{"experts_per_token": 8, "normalize_top_k": true, "tie_embeddings": false, "train_tokens": 350900000}
Below are experts of layer 6 (counted from 0) of a mixture-of-experts language model. Rows are named router (the router's row for the expert), down (a neuron's output weights, with its number) and show model dimensions 0-255. Each number is 200 + 30 x the weight over its row's rms, rounded and kept within 0 to 999.
After each expert's rows: a language model's description of what the expert responds to. This comes from a sample of Wikipedia text that the model never trained on.

# expert 10
router,183,215,210,197,230,175,231,189,189,164,243,157,224,205,225,246,222,187,232,235,152,251,240,231,188,264,243,211,176,268,190,247,142,199,195,140,180,205,206,172,209,163,191,146,168,143,236,228,176,179,205,208,165,169,192,191,177,173,235,175,186,179,175,191,176,236,184,260,135,169,223,185,250,197,204,200,198,215,212,168,233,194,217,200,201,204,209,171,173,209,148,152,185,178,201,207,181,155,144,198,219,209,190,214,252,204,200,190,229,223,194,217,170,190,215,208,227,235,217,198,221,229,267,203,225,227,248,217,157,235,162,226,164,218,147,240,178,191,198,190,194,180,285,148,186,185,197,210,211,206,217,117,234,209,188,208,146,180,151,187,204,294,232,234,181,211,220,211,146,191,186,139,243,231,185,205,235,237,210,178,229,235,209,172,186,203,171,162,185,237,179,243,181,169,207,207,200,166,153,201,175,186,188,193,196,243,196,236,220,207,258,204,219,132,208,171,241,207,241,157,162,217,228,199,208,230,202,159,194,215,207,241,170,217,235,175,195,224,206,222,176,205,180,194,147,208,246,183,182,220,171,194,237,224,161,227
down0,165,265,207,184,234,204,237,202,179,177,201,209,248,184,200,215,211,203,164,168,242,246,228,176,215,179,206,155,214,158,237,204,233,196,192,201,195,194,191,222,225,182,168,203,157,220,226,218,241,248,188,186,231,244,184,215,233,191,223,207,198,227,168,197,218,185,147,199,223,185,268,200,206,145,185,195,204,184,231,116,188,212,214,187,236,173,212,202,171,177,172,193,184,166,224,194,189,153,212,177,251,271,243,230,134,212,220,173,144,204,190,218,214,194,237,221,226,225,236,176,228,243,141,142,221,206,191,177,159,190,198,128,165,166,143,230,206,191,213,164,171,226,209,210,189,213,200,168,210,220,153,210,219,183,217,171,190,169,191,185,211,236,173,216,230,203,188,163,205,179,220,181,189,212,191,169,268,219,147,217,236,197,203,212,175,227,183,160,181,207,195,246,204,239,185,260,181,185,220,211,186,199,192,175,224,205,212,260,230,223,195,255,185,221,195,145,246,191,198,200,282,191,233,229,189,177,208,244,203,181,211,229,309,176,202,199,272,266,181,254,181,260,171,158,181,249,200,231,229,217,204,223,200,166,229,193
It responds to: Noun and sentence endings

# expert 55
router,174,228,157,193,195,169,214,207,189,194,222,184,219,190,218,218,91,238,252,257,238,201,192,215,195,187,230,137,194,159,162,210,159,217,147,204,222,223,190,163,175,169,220,166,194,214,246,191,156,236,256,214,158,191,184,180,203,204,219,179,167,198,169,242,210,200,219,226,132,178,204,203,177,259,195,153,154,175,188,161,239,171,184,210,183,234,178,195,142,223,186,146,197,186,205,229,217,199,185,187,159,257,176,198,208,226,134,224,232,196,203,217,225,219,229,201,197,187,181,229,227,228,250,245,186,215,215,234,185,295,168,230,228,261,198,188,157,190,241,198,242,170,200,209,187,225,252,194,157,219,192,237,217,205,222,244,201,231,184,173,214,250,221,197,187,211,210,162,184,232,144,208,216,202,192,197,216,208,164,179,199,136,177,191,220,205,239,233,182,188,269,232,188,175,228,184,186,177,214,190,187,207,158,202,168,188,190,228,171,182,246,219,215,186,213,156,192,227,228,202,181,199,206,237,241,267,184,194,227,208,247,195,191,238,262,151,161,136,217,192,249,258,249,211,179,178,182,162,176,212,222,214,167,194,203,231
down0,252,192,259,241,251,208,170,213,215,195,172,171,188,229,217,161,213,156,176,172,221,230,205,210,218,239,194,196,215,244,178,157,214,200,248,238,226,167,205,191,209,226,182,239,236,183,196,217,216,203,173,264,229,154,167,176,164,185,178,252,162,196,209,134,219,220,204,253,196,178,226,230,244,172,173,251,202,183,215,185,248,201,249,228,216,231,186,218,236,240,177,201,210,174,230,156,183,211,211,127,234,246,196,194,149,173,241,241,229,201,245,206,189,153,183,242,238,215,189,175,225,205,189,265,149,194,233,161,200,126,193,213,192,234,192,198,179,205,182,205,156,230,204,189,254,190,219,196,183,234,194,152,242,179,187,197,189,201,208,248,199,182,240,219,239,175,213,202,204,224,247,235,216,209,160,276,191,201,194,191,211,183,226,226,211,181,180,217,204,190,179,188,231,167,245,205,208,217,202,191,207,210,235,213,251,279,176,198,197,170,172,228,182,220,208,202,196,245,155,159,183,216,223,196,221,200,237,168,173,211,192,189,142,212,172,191,239,242,264,167,204,211,231,207,177,260,234,155,254,181,123,214,263,237,179,207
It responds to: Institutional place prepositions

# expert 52
router,161,186,185,189,218,200,219,179,224,194,223,104,158,187,237,266,166,235,248,260,211,241,165,214,225,219,169,148,218,174,202,217,179,187,181,247,182,204,197,197,184,220,189,154,163,175,237,204,220,210,241,249,219,159,173,212,207,150,209,219,191,156,156,224,167,215,189,216,192,147,251,214,204,212,198,160,175,98,221,168,255,225,203,170,158,235,236,168,193,225,153,185,130,170,232,218,207,144,199,204,207,212,227,235,247,212,251,227,192,153,220,202,150,194,216,184,220,221,204,183,189,201,207,220,159,236,254,238,198,233,178,243,176,213,207,208,171,231,195,190,279,229,240,205,162,156,225,185,166,249,166,169,162,194,232,199,208,209,208,215,238,244,187,227,180,222,248,162,244,194,179,170,203,253,203,224,203,239,225,156,254,173,140,206,183,220,156,220,192,200,222,227,196,201,242,197,198,240,187,162,223,210,167,185,210,204,224,226,208,167,214,230,195,208,234,177,234,284,254,212,201,224,190,174,192,216,188,206,241,199,168,194,183,232,173,240,197,210,208,182,179,237,201,178,165,160,199,186,193,220,169,192,219,225,176,198
down1,224,256,160,209,228,161,231,235,233,254,167,209,125,165,266,210,218,218,185,187,192,178,219,179,222,276,195,221,200,217,214,280,192,193,172,202,131,163,205,213,211,126,204,151,195,169,165,197,210,213,270,166,208,210,201,245,200,148,231,208,162,247,161,161,211,231,173,212,194,224,204,195,186,201,206,171,197,230,221,204,204,191,158,226,221,219,198,210,204,209,189,185,205,227,202,183,159,179,184,232,219,230,202,195,166,179,202,196,278,149,222,216,194,200,194,154,159,201,163,220,216,229,185,191,230,221,204,147,212,230,211,173,254,190,206,173,205,198,211,199,216,235,187,171,174,169,226,218,259,208,189,166,199,203,247,213,244,177,228,149,183,199,228,188,163,195,163,164,205,218,192,266,255,215,173,247,211,179,159,252,246,225,189,202,212,212,225,188,204,195,182,198,192,161,217,222,222,168,248,197,200,191,188,147,170,165,177,271,233,206,216,218,222,169,230,169,165,189,249,201,212,196,169,190,189,219,160,289,156,263,194,233,205,185,204,181,213,197,217,196,235,224,268,227,222,222,243,154,160,246,231,175,237,171,179,203
It responds to: Plural suffixes

# expert 11
router,195,154,181,208,198,134,161,190,145,185,237,207,181,188,202,174,188,183,227,165,187,245,230,175,188,178,237,187,212,198,181,217,209,227,116,202,186,267,208,202,182,215,189,214,174,158,201,244,230,209,204,192,224,160,198,221,183,187,155,185,210,244,163,188,193,210,223,227,181,243,242,194,242,217,179,204,190,197,210,163,218,223,123,204,190,223,242,259,197,237,187,197,149,197,255,184,211,190,213,182,207,247,178,206,229,203,152,206,215,204,240,208,166,201,233,181,210,198,166,199,247,187,194,215,206,176,191,212,191,186,194,175,214,159,184,231,222,194,280,200,202,181,236,193,146,165,296,177,195,197,161,204,228,218,200,239,168,203,180,194,209,251,242,251,199,190,215,181,150,254,149,155,205,263,224,221,220,181,242,140,148,201,224,196,175,224,202,261,229,196,159,207,204,136,207,162,229,186,198,218,203,189,198,153,133,234,259,165,180,181,250,257,213,145,177,186,238,186,226,176,170,234,177,190,192,178,214,174,219,197,225,195,184,219,206,185,213,196,198,202,256,218,246,195,167,216,165,112,211,245,203,211,224,238,169,235
down0,226,207,219,196,263,143,219,195,203,206,176,201,236,229,189,191,137,249,214,208,237,210,154,183,217,199,212,171,194,187,170,181,168,197,251,205,240,206,168,170,177,214,202,212,151,153,235,213,238,195,232,183,197,248,201,217,230,224,212,217,213,218,203,182,222,190,216,194,233,193,214,165,189,220,215,230,184,207,125,228,162,290,158,182,167,171,198,207,191,176,187,204,196,202,230,200,193,242,198,176,133,170,185,177,293,113,222,223,225,216,119,186,248,206,199,195,175,168,272,234,202,255,169,177,243,193,158,210,219,233,217,187,184,243,171,200,210,180,182,230,183,228,178,229,222,199,192,196,192,272,169,210,225,229,222,230,211,236,191,172,168,203,225,200,206,204,218,214,217,210,178,199,199,180,225,204,246,248,178,159,222,213,150,138,177,141,228,208,202,180,216,242,158,215,216,199,200,149,143,135,242,181,218,184,197,164,187,240,217,203,181,184,187,189,206,188,180,217,187,223,207,224,161,162,189,177,258,201,211,225,193,200,203,183,137,231,178,117,193,217,201,188,183,198,256,246,196,162,169,227,163,214,196,262,233,225
It responds to: Early-word fragments "et/ro"

# expert 49
router,187,232,147,194,217,180,205,204,214,173,223,256,198,212,195,216,175,205,212,164,195,271,208,161,212,209,230,150,210,191,143,182,185,221,187,210,198,212,162,198,177,188,230,212,148,186,228,191,243,212,208,201,145,224,128,185,204,194,212,171,155,192,181,189,220,251,173,226,153,188,177,195,180,184,202,185,172,210,171,163,227,131,185,192,235,214,175,157,188,178,199,221,195,182,216,245,223,225,181,185,174,229,200,180,154,231,210,224,210,200,228,198,233,228,196,234,196,190,186,221,165,198,166,251,173,185,245,239,189,261,181,269,229,267,163,200,176,175,216,224,211,214,236,176,228,165,246,202,150,185,210,203,239,178,221,228,215,237,177,153,238,235,236,208,225,161,218,165,208,229,193,231,228,236,247,214,263,186,124,174,228,201,196,224,179,205,211,195,176,179,245,251,184,189,213,138,186,167,191,155,180,156,216,253,205,191,198,230,233,215,185,228,214,161,159,178,158,243,212,178,196,217,181,210,212,249,131,179,188,196,250,234,166,193,239,132,222,189,203,176,275,248,272,149,176,164,230,200,214,225,188,231,204,244,186,184
down0,180,174,217,223,135,190,205,181,186,157,197,178,181,199,163,210,189,197,204,230,179,206,204,166,171,246,197,221,217,185,207,180,158,190,229,163,179,195,228,136,175,190,211,168,177,171,193,231,155,194,168,222,210,227,200,235,210,210,158,232,191,211,221,159,190,192,193,173,183,192,223,153,227,183,158,238,157,209,189,209,195,138,200,204,245,153,176,188,208,149,219,228,246,193,189,263,216,195,154,225,165,244,223,218,156,223,275,149,166,189,224,242,176,210,132,236,187,170,191,200,175,234,175,185,185,166,167,165,237,181,156,188,248,208,226,214,190,186,260,151,246,217,210,169,229,212,219,184,205,268,188,225,237,207,188,181,182,177,195,187,176,144,121,159,209,230,196,202,144,221,191,235,206,154,200,184,174,129,175,197,194,205,192,201,216,239,145,154,196,275,206,222,229,171,191,221,200,261,188,213,176,207,246,181,146,204,194,239,211,198,188,174,249,203,204,182,203,195,199,234,143,189,151,222,223,192,227,274,234,205,227,178,156,210,221,206,171,186,209,157,247,224,240,172,168,208,243,223,201,207,166,250,239,163,177,235
It responds to: In before dates

# expert 22
router,203,212,149,187,207,204,149,183,210,176,219,191,187,218,244,173,193,145,164,214,190,193,190,192,232,204,244,203,171,231,149,196,144,236,173,216,228,197,209,221,223,196,208,181,157,162,216,249,182,173,190,197,223,202,143,238,178,124,273,171,223,182,206,192,225,207,180,204,155,212,228,205,159,202,205,205,163,185,192,171,163,220,207,255,209,183,202,212,168,173,166,175,188,179,256,193,220,149,174,219,169,191,190,223,179,226,167,226,137,192,210,202,215,186,165,177,218,195,209,203,144,151,194,197,178,184,231,199,163,201,152,157,208,192,195,211,200,200,173,172,209,224,262,201,215,191,219,120,202,190,195,148,213,205,143,259,127,231,192,190,172,229,170,233,170,190,236,174,209,185,195,220,204,222,196,184,217,203,160,164,223,147,158,184,165,231,228,172,191,187,205,205,165,180,168,189,196,143,173,168,193,237,212,243,141,243,245,195,225,118,216,230,169,179,228,240,219,285,192,213,181,230,253,230,204,224,159,220,226,166,221,255,152,169,230,179,176,151,213,183,278,199,224,195,196,185,210,141,192,221,247,215,222,207,211,160
down2,190,193,171,217,221,222,169,274,182,189,189,181,223,183,167,205,198,188,246,256,251,189,231,202,159,223,193,212,182,188,207,170,179,221,282,193,163,247,243,203,191,261,205,235,188,200,182,210,205,228,210,213,184,197,233,226,180,211,162,183,134,210,238,190,172,178,213,190,190,208,194,182,229,190,169,225,219,194,215,225,206,219,160,164,228,242,233,213,157,200,227,214,164,211,244,173,195,182,240,215,237,167,253,232,266,181,272,221,235,212,192,215,202,212,207,147,176,170,187,227,219,235,172,199,233,238,200,259,199,196,224,204,220,221,183,148,211,167,241,229,199,207,176,207,212,212,188,238,231,221,220,204,227,234,255,187,239,143,226,211,219,218,179,239,174,225,291,238,186,205,134,195,179,201,282,210,215,138,232,173,189,236,241,230,176,176,232,181,173,195,189,261,200,220,159,209,199,258,210,241,196,235,184,175,191,268,233,172,208,195,227,201,220,212,220,178,239,142,172,190,140,213,171,186,201,183,228,203,203,185,161,140,233,215,186,241,202,199,139,239,181,144,175,198,162,223,193,196,169,211,221,191,245,206,154,187
It responds to: Word-initial m/t/en